config.toml
n_layer = 14
experts_per_token = 3
d_expert = 48
d_shared_expert = 0
activation = "squared_relu"
normalize_top_k = true
routed_scale = 1.5
balance_bias = false
init_std_router = 0.00669
lr_router = 0.000736
norm_eps = 1e-06
tie_embeddings = "early"
optimizer = "soap_variant"
batch_tokens = [32768, 65536, 131072]
steps = 5518
Below are experts of layer 5 (counted from 0) of a mixture-of-experts language model. Rows are named router (the router's row for the expert), up (a neuron's input weights, with its number) and show model dimensions 0-95. Each number is 128 + 24 x the weight over its row's rms, rounded and kept within 0 to 255. Numbers have three digits each.
After each expert's rows: a language model's description of what the expert responds to. This comes from a sample of Wikipedia text that the model never trained on.

# expert 26
router:132136102120110130158132151081082099157141102136118077180147157097141137130136136142113113134116115160137141117119137115091102105125121151162108129115145153157183118142106155112132099143071177122129117136120137145121145139138119105153154162120120135086153167083161135065127135157126148113
up0:128139153130136146135163140133090121103158159155120094120134118169151093150093175124105158116158135119147153151131186146135128157169131151095154153135112129116087151107125163164164144112116135105142113126073120174110127098144158130127151129160135131116126153117155154146118077112176132138
up1:110088144119155128099141129138126101110101147095127107115111124147110122137110094124156146086123158147141101148117132129132122126098149161149106116138125091169197135115127109140118088090134119087106112116097097089131145113128178112085124187117076122103126121099150145124117122116093077125
up2:114120112143131113128137152102099089149128112147159132120141117156101149134129104134101120129097144121106116141061146140107128102174150126156140161103157132148116097126143143094136106092109118156120093108068092131119154122125068096134086111142108144092102152136142144132155133134126056148
up3:145100152134142122105136105189109163151128052103133118168130174177111111123139089100143138123109118115142137131157139119162118123068131148090111146122119165150120108121173120141166123134115133149124130185100172144097144119157119112132132117134122152138143132127122120145143167172118114133
Pieces inside proper names of places and people right after a capital initial, as in Hertfordshire, Merseyside, Mexico, Forsyth.

# expert 60
router:093154142149133125100155091110152112144130089090173106107162161094109104152125172130090105079158105125155111103108155149123124124135178125121162143143169121140108135127091086120136108173102129113131106164123123124146135114125121154149119182141090117121141147110111157168122146151129105128
up0:170160086109143133123113136104134129148160143112160150097134096128120106120130095141121103120136138166125076126195121134133128134179089124145184099115099151122104152146098174126150079141130134086127122136112130145149103146075149130096123133106162121136154128113129080150115133116123151126
up1:116138122135127150121126143150116119151159107081142152145112119077179148151149138184112118145123109122172102146112132110122124160115152121157081158103120122140101156090108100084123119118134154141134120123155196096131062111148127115117107145114112129116157091127149116140155149109094144105
up2:108118130115104132150135060098117143172177143095108115141102161113151146160169131122125152168151119152124129135140165117117133167129133135137129139068133140106135115103106126122103168089163108112140135131111141111123128102171108125127071179075133107157138129125113139160118157110122147108
up3:109153116145124140147153121110121152127148162113083123155106101161103124150141141088162119113128106134096108126177141136123093096090111098148145155128121115202121133071112138103124122092150105089115155134129166134113136133146135088131087120072124158090083145147136117110131141132134127121
Capital O, I, U starting names (O'Hara, Open, Iowa) and inner syllables of proper names like Nar-ro-gin, Blo-om.

# expert 22
router:125100156168090139131109095173129176142087126159133127119149128152094135112158149101164116100132141135106123124118095150113150108107109123139109128095107165121164133189141109127183107135145116135124149154095145139134100117147157146157147111080108159099106147153121121102110109147162082140
up0:129094096125137109150112110152119164137125105116130158102112092138177175149103114129127125113131133104152127110108093125163078086095109127118130135146091157160130148116128101143122088118071131140106124179156147128140095126146159131103163179151150121127136157145126072146156102150113130133
up1:105123082124117121110149158167121091113122143093113124108129163167081142099130102132130128196107138152105148162125120168113127156116139148145181138144133072140101090123116142121146152101130146154127108115137129116127115072089164108157136124106148172135093119121146157149162127138128122144
up2:082146128168101125147106128125115155142117169152156136150122125119119181118167143132134146144166122102134126134144146137146166107125111120148167089146153176110143135112123147103089119080123137087139104177143163123084146106144106115133105100110125146152144179161101127128115123144133076097
up3:131181143136141109129100145149119145168138125170133174130080110137135123126101155160126135156097139115102097153094153112109170112153128150102052162140132163164121100105089133174131121134096175138130115107093126139132177145136132159098127131130146130165105124106115133126110143144131131134
Verb stems and inflection endings inside content verbs, such as ask, describ, join, -ed, -ing, as in attempted, expected, appeared.

# expert 4
router:115088094100136101162150127089145149109096125166138121196152110114120092155129154126081111156118139139106094130132125118117128102131147158100133153137162124106137125081119078145139159164120162131134088122129154155152160143125137149088090122146173143126146113108123152149117148150169116129
up0:099160143132154158149065105130135155167103141164103134142105111109156087123141132137104162129146079143148111149154103148122152128130111108130123150129141109156114126122083159144106152082150091128121121109135190141095109118094108124145157136090136105164148111151109178120134153128113104155
up1:108069151127129120120138105124115115095106124166102120154147103098115100141057113157186171137106140116145164124132125156121147116160081120120150152119114160122100161102149098121100116124119104137088148099118141145124118135135121117147109102089122120107127116086163126115137075162115109099
up2:107117113150108162152128156088166162098104198151130180089096082121106117120146120115149142111134192128114128096096121114110152135114132135124143132117113113117098131154109109124122115140124127112128092093155108109146122187107094094140156132120124124158081129128105124163129126170121113116
up3:129142148075160134158091113112115119119122133120140144101091167132135126094139165082115123153128160131127121176096164077158128145137156153146147128137131083139119137126124155101109128120114101137086094135135178113123133092146127134111103152120162110083113170166148098130096127093117141092
Final pieces of country, region and proper names, especially endings like -ia, -ina, -a, -o, plus whole names: Colombia, China, States, France.

# expert 0
router:145086105154117130148093133137109104095145100100090119117104105129116157128101138104140154098124097096137138087076100146164123131147157145100156141146134100098108118093181126151097104145105084080082105099150135137117110103101154149102113104120120134122104142095105117143133147100121142104
up0:120110136115154099119122110105133100111129177101104102120108144087136152138136111161129134123149122114122091153135124139083082091147143121126127130134128131118186079113109104110083063139095116132112106189085129128133149120129100117127128101087129094152106097148147080121110134103143141111
up1:141123141088103095112152140125153107152121107143144124150155130153104127116140120088081132085188132110140115091133085116144133125130142127132145141138114129113153120101116116144116125136179108087106073147137086115120087137128091123080130157156113151191144156108122144114138115110157081143
up2:115124149120164096095094079158138071112132127151101118117108106134129097108144130142166137149142152147100150107119155147093108138157109147129107129137124107117098103114109109106111123103173117151106113088166091159138142081146145133116177139115115144127152166117142113147169082091158118148
up3:071158141110125140151118144138108154176149157117099147136114113087166156131069143121161140126170145136100112096125134070125148145118138130096168110151106120144093142119136134133102172107152138105153125156137158135114179102148127155113190142124145133131145132160125168131116131145121115132
Pipe separators inside wiki tables and colons after list labels, e.g. "Tour Finals: W", "Team | Pld", "Year".

# expert 39
router:119134129137143084136170134116155136111144118132155149180146090105131125127098151185144104086118120119119099192119140137137094137187136136121103130150164117116137108112146134121110148145095117132092113133164122097097108118138134126152124157098080095155147132100164101153130157114099094156
up0:135110168121157170120117127091125149145156155111156151100111162157092172128134135115135105128136120154138119169151100125124159107116172108099095132156102171134155136130103110125138100151082113111119136163114124145160135118157099148157128161085142146097132137116134092127115117106159088067
up1:157115102116156146124130098164101105085133146101140108127121137121155134121110073152117124145114106157166140103109083146162148130193114118079150106129092139113160120124138102117161078126106097158108126140134101140120096165123157118125172121126098134142163153151104126120122169138119163154
up2:102142130127126142124194113102129123126155103122076110119122100097133144138123156098175153151183120101121137180107128113144141115108160122153132171100100137150158154144108078127132138163125126149133124132183098094086113116142137144095077125084136153141137125141119118115150120139120135163
up3:125140140131104160139146130143140159125144127140185169112109123109131154134135074139132144118123100140156140143155117108105134121166112117093151137113129186115123173165079108074157107123085134124158146143165175141162126157101141117148096176103125133166128146160131131098121147143140121140
Single capital letters within acronyms and initialisms, or starting a capitalized word after a quote or parenthesis, such as SEC, NRHP, RNA.

# expert 43
router:090112123187119137151139134101136146117163106116131097130153118122117103143126151137159122108100115183115176145125116119126146114115151135137121116168121174109128113094123106148095108131152135118152091116145154144162191142090187150170087104147124093107131107124169122120141129134106099152
up0:135139150187122095125102144122148134135091137141142128150125124118147163134162164126129109094126153145179123123117213097120154094168133139161111125150076137141139116127145134130184134100111125116133171103162116107102181122125147109151129119075139125128146149158152123120109114121128137132
up1:170116163102103172116136147104126105134139154119177118108173127125096131096140139134149143118103166112101096113102145123132150108135102130146163136138146146160150100108168143154085119103105153151146122096162090108112148135101102103138111095134188149152136064130130115096129123130108107124
up2:122145131158156106134104134163131106125170141126075101157096157157115089159160125152135174109132144152097119144063153137120150156103142084131124099166146174148097137147158133130149133109147134131111125095110124136076150146105116105111101102133137140092107167142108132134125125113124125174
up3:100118127149190138127117092116126131127161146140128104154158143151103148147162126150128138108113167125136115165098164094161121128086166084099140139129092144171151145116126140127126127139133085129112125100102089109143147177132154090128136123116144118124158129116125068079125121161163129157
Short pieces, mostly e, that continue a word after its first letters, e.g. se-e, see-ker, refu-ge-e, nickn-ame, prototy-pe.

# expert 53
router:140106101164117126137110120106139097120132097126106090159141142099106150099104165162072183163148117100112159126161100161153151113166169137112164164147137103118147101120122126143126146102158094164121166136124138145103143161107148144102104124076106138119110129119121130118092131104112099116
up0:145148090131130096097118166152123134127101159103135159124110075108147101127155119107150145125099092143126153110069107137142100128158166153104107161150098108114090160165143135137136085124139097096127137099106142121133124122111095158138106117159125140145143126132105102134155185158173151146
up1:134091132141118139086096166130133130146110116138159156103100121128120142082116122161070131127157153116130118114135097125105111176092086097151136158128111127119139128153077124112152149134111135117085115124160185143097158147118103148151110165136110090121121126169186123108105118122132099128
up2:091126096121145086142113118135151124116136139131112100173135156144181114149167133117128146108095163133138129118159103140114115133181123131096147107089132154104158110163114103153133133103143134150188158158138131068096139147118181154149113133143143102099111135094149100108116151120122139101
up3:145178145132097107115112071143131124170102094106104145158085152142127159115151103129108116144133108180135103144157143126151124154129075134128107099124118077153101141131121162133135131178126147120120101103142108112141090104117125129088136118155128107105116114176142107181114134109148091130
Pipe separators between cells in sports, election and results tables, usually after numbers, plus semicolons dividing list items.

# expert 55
router:109113130136132125137156094127133133201127167186151140106139147129108122155148111108169126137135172120149157130115076152087166160124104143133112103111084160146118173110194098123122122128147106118119131135109141130150111143167141103146113109123135133148147159116140159112100098138158125096
up0:121131141135151126063144086142111133152114150110161179138111130141084104117118144100108085137134140133092121160132126124135122109104131145153154114124081133126119121113116120117147109166147121084116119143137088162111114178141089118148193134153159158147102156136126133109107137137180109170
up1:133130131108118158138169171174162121137090138141106140141142123122069085135128158153126098138115156152115165140119143118123107133121164137120162150106142128150083194090109147096124104106130051138141115139110145148175142141121154114098136131117109128097130115134135114148118121079129108124
up2:081113133141130162105138133121114125152161141141096165129140122136109139116094111102131130091086162100087101124171118102124106134104090135137117169137145122116116082106120154108110083117147104118117119161098176123156175117134148131137117162113127077097149080090124132135153131171098131129
up3:145051172102128155122115084198131126136158107163109144138119120111142174115093137132131131159089124110150140149154148118089125129104148136136108134099113139139142151112175112113118121106150134122134130148162112150144115146159112138140116165134113146124149119082159098148085131110084108157
Inflectional endings -s, -ed, -ers, -ations on nouns and verbs, plus participles like used, located, built, e.g. volunte-ers, install-ations.

# expert 9
router:127120145119121102102081148122107141135160145086121112108142105127108151135167095115094110099141112117097093113149126132160130113113149134128091150084117139168189108164119161171116131135106119137171125173130127098146139156153131107113175105136100172165128147132112157124107116158139158157
up0:144126173149123110162126156125139092110134108093109127135146106090097131136131111131131159112131156115151134157098132131076110143116108158135098108141136145146120111130148127097143186076070127164150094128085132121104126111157118128096147143158134134184154083162131112125151111092140164134
up1:127162105168135137143152144118111106108137185168114126195129073136124112149156094129123111107087105128127107115135118181126124126137149150117126086084115108164115126090164100125114115129138163166133119126126112151161147132146089147143136128133125152113142140115066160126085127106148118137
up2:136097151177148131149095135154154138120084142175143108154119089155163161142127124156126101109113124070144105128124084102133123142101104201130164155136155146074157116139125137167154129159139137109132108116150132087145128138131133136090134134139174136121149120127137111117124133125161162112
up3:154106157153078085157138099107125083145133140157131153127099134114138143087142081109092132088144099109121134141160124120104129112130109140100094126112093118122145092111102110148131151118115111147125127104130142144131130064148170128141141168156147103154169140161158163162107112149148106098
Stem pieces of common Latin-derived words after a short prefix piece, such as comm(ander), writ, serv, ent, overn, plus table separator rows.

# expert 37
router:107157121145158100137112139130163134095106106116111111127144150123151153089116139151156104084109130130149159095132139162132139091118163143107135146159090111096116146079127133131095117126101156101087142115112128142163103134139135134151120194137144162112119074096119146120114124169092153175
up0:138106075171093110120113135138127136120133164100153142137152120118163132118158145091120139138144126152106172114127153127153072147099139114087079151141096122170102126150128118061098103110125138128134188101110109145133120125129137136124100121154150158143123145137151159106162128113142178116
up1:118130150144130138122152119131124132153131162112105137092141121109138133085139146115127146144196113098125109111134125165135094125138119137151142131095108150155171152117135148134094127143114128137124157134166183080095109133146119117135168179117138118138116057129131076166147156153175139160
up2:138162168143153143126121118127108078124149112118117160133152084112147121124131161093113157119108172106146172120159115163136119162152143103151158125137149124154153126141175133136102102156147135056120161115080087115127102109098105177121133117101168157137143106141111121123123133113131144144
up3:108113111114131100141122123127109140132109164159150156127130108150149153100132090098148116100166140125112101134138128178136140131098132112141100121099041146178148102122149151123134114145132150074101146154124119101102103121159091128135112107119141138163131139129166120098075146154099095101
Word-initial capital letters, mostly T and D, beginning names and titles of songs, films and places, e.g. Tokyo, Tamales, Donovan, Supremacy.

# expert 24
router:145135119150143146186131127169136135101083107151120114120135119094131115120103099143129113134113115179098141088161128129135128137122151148104110160148128130098078102091141131164119155152084104119154091164111175156157160091116138150123133094126113160111117134126148130174107161136092102149
up0:124116101069150101124143087150171129097085165124111126093081122110143129073111121149153142082132153165175106116129175151103197131124120140125123122110125133125114134123139139125117138116112148137141160150136115117133090120125126116118149083133131105157145088175098131131107112131132162136
up1:147098115165122152142152104126138146103124150079124142170124097159093073143079161114112121103125139110119122104160148108078151134125135105125118139066155127124105158105128128126134094153175124143120102092139119136096139156119121175103127119133144096147129110095096131158147123148077123139
up2:148144109155112115147135126104105122159123086156124159107135133098142117070128143117161175087117094108154135106133133122145133100096133105083149112157127098139133145118187115108139104125120120110097144168132163116120129097122126125151142199152163088103105124120115124115087092143141167130
up3:126147098106123153139147088135151120142109126154133122134123100090140170121139129161144101095161153138086128188133106120114135078138145126143104124142132077145115156131129132083108109119125145109141146111124117079128148117106151132116108042105143118132126113131102126163077124155180130129
The piece "an" inside words (pl-an, Afric-an, Je-an), Roman numeral parts, year pieces 18 or 19, and commas after names.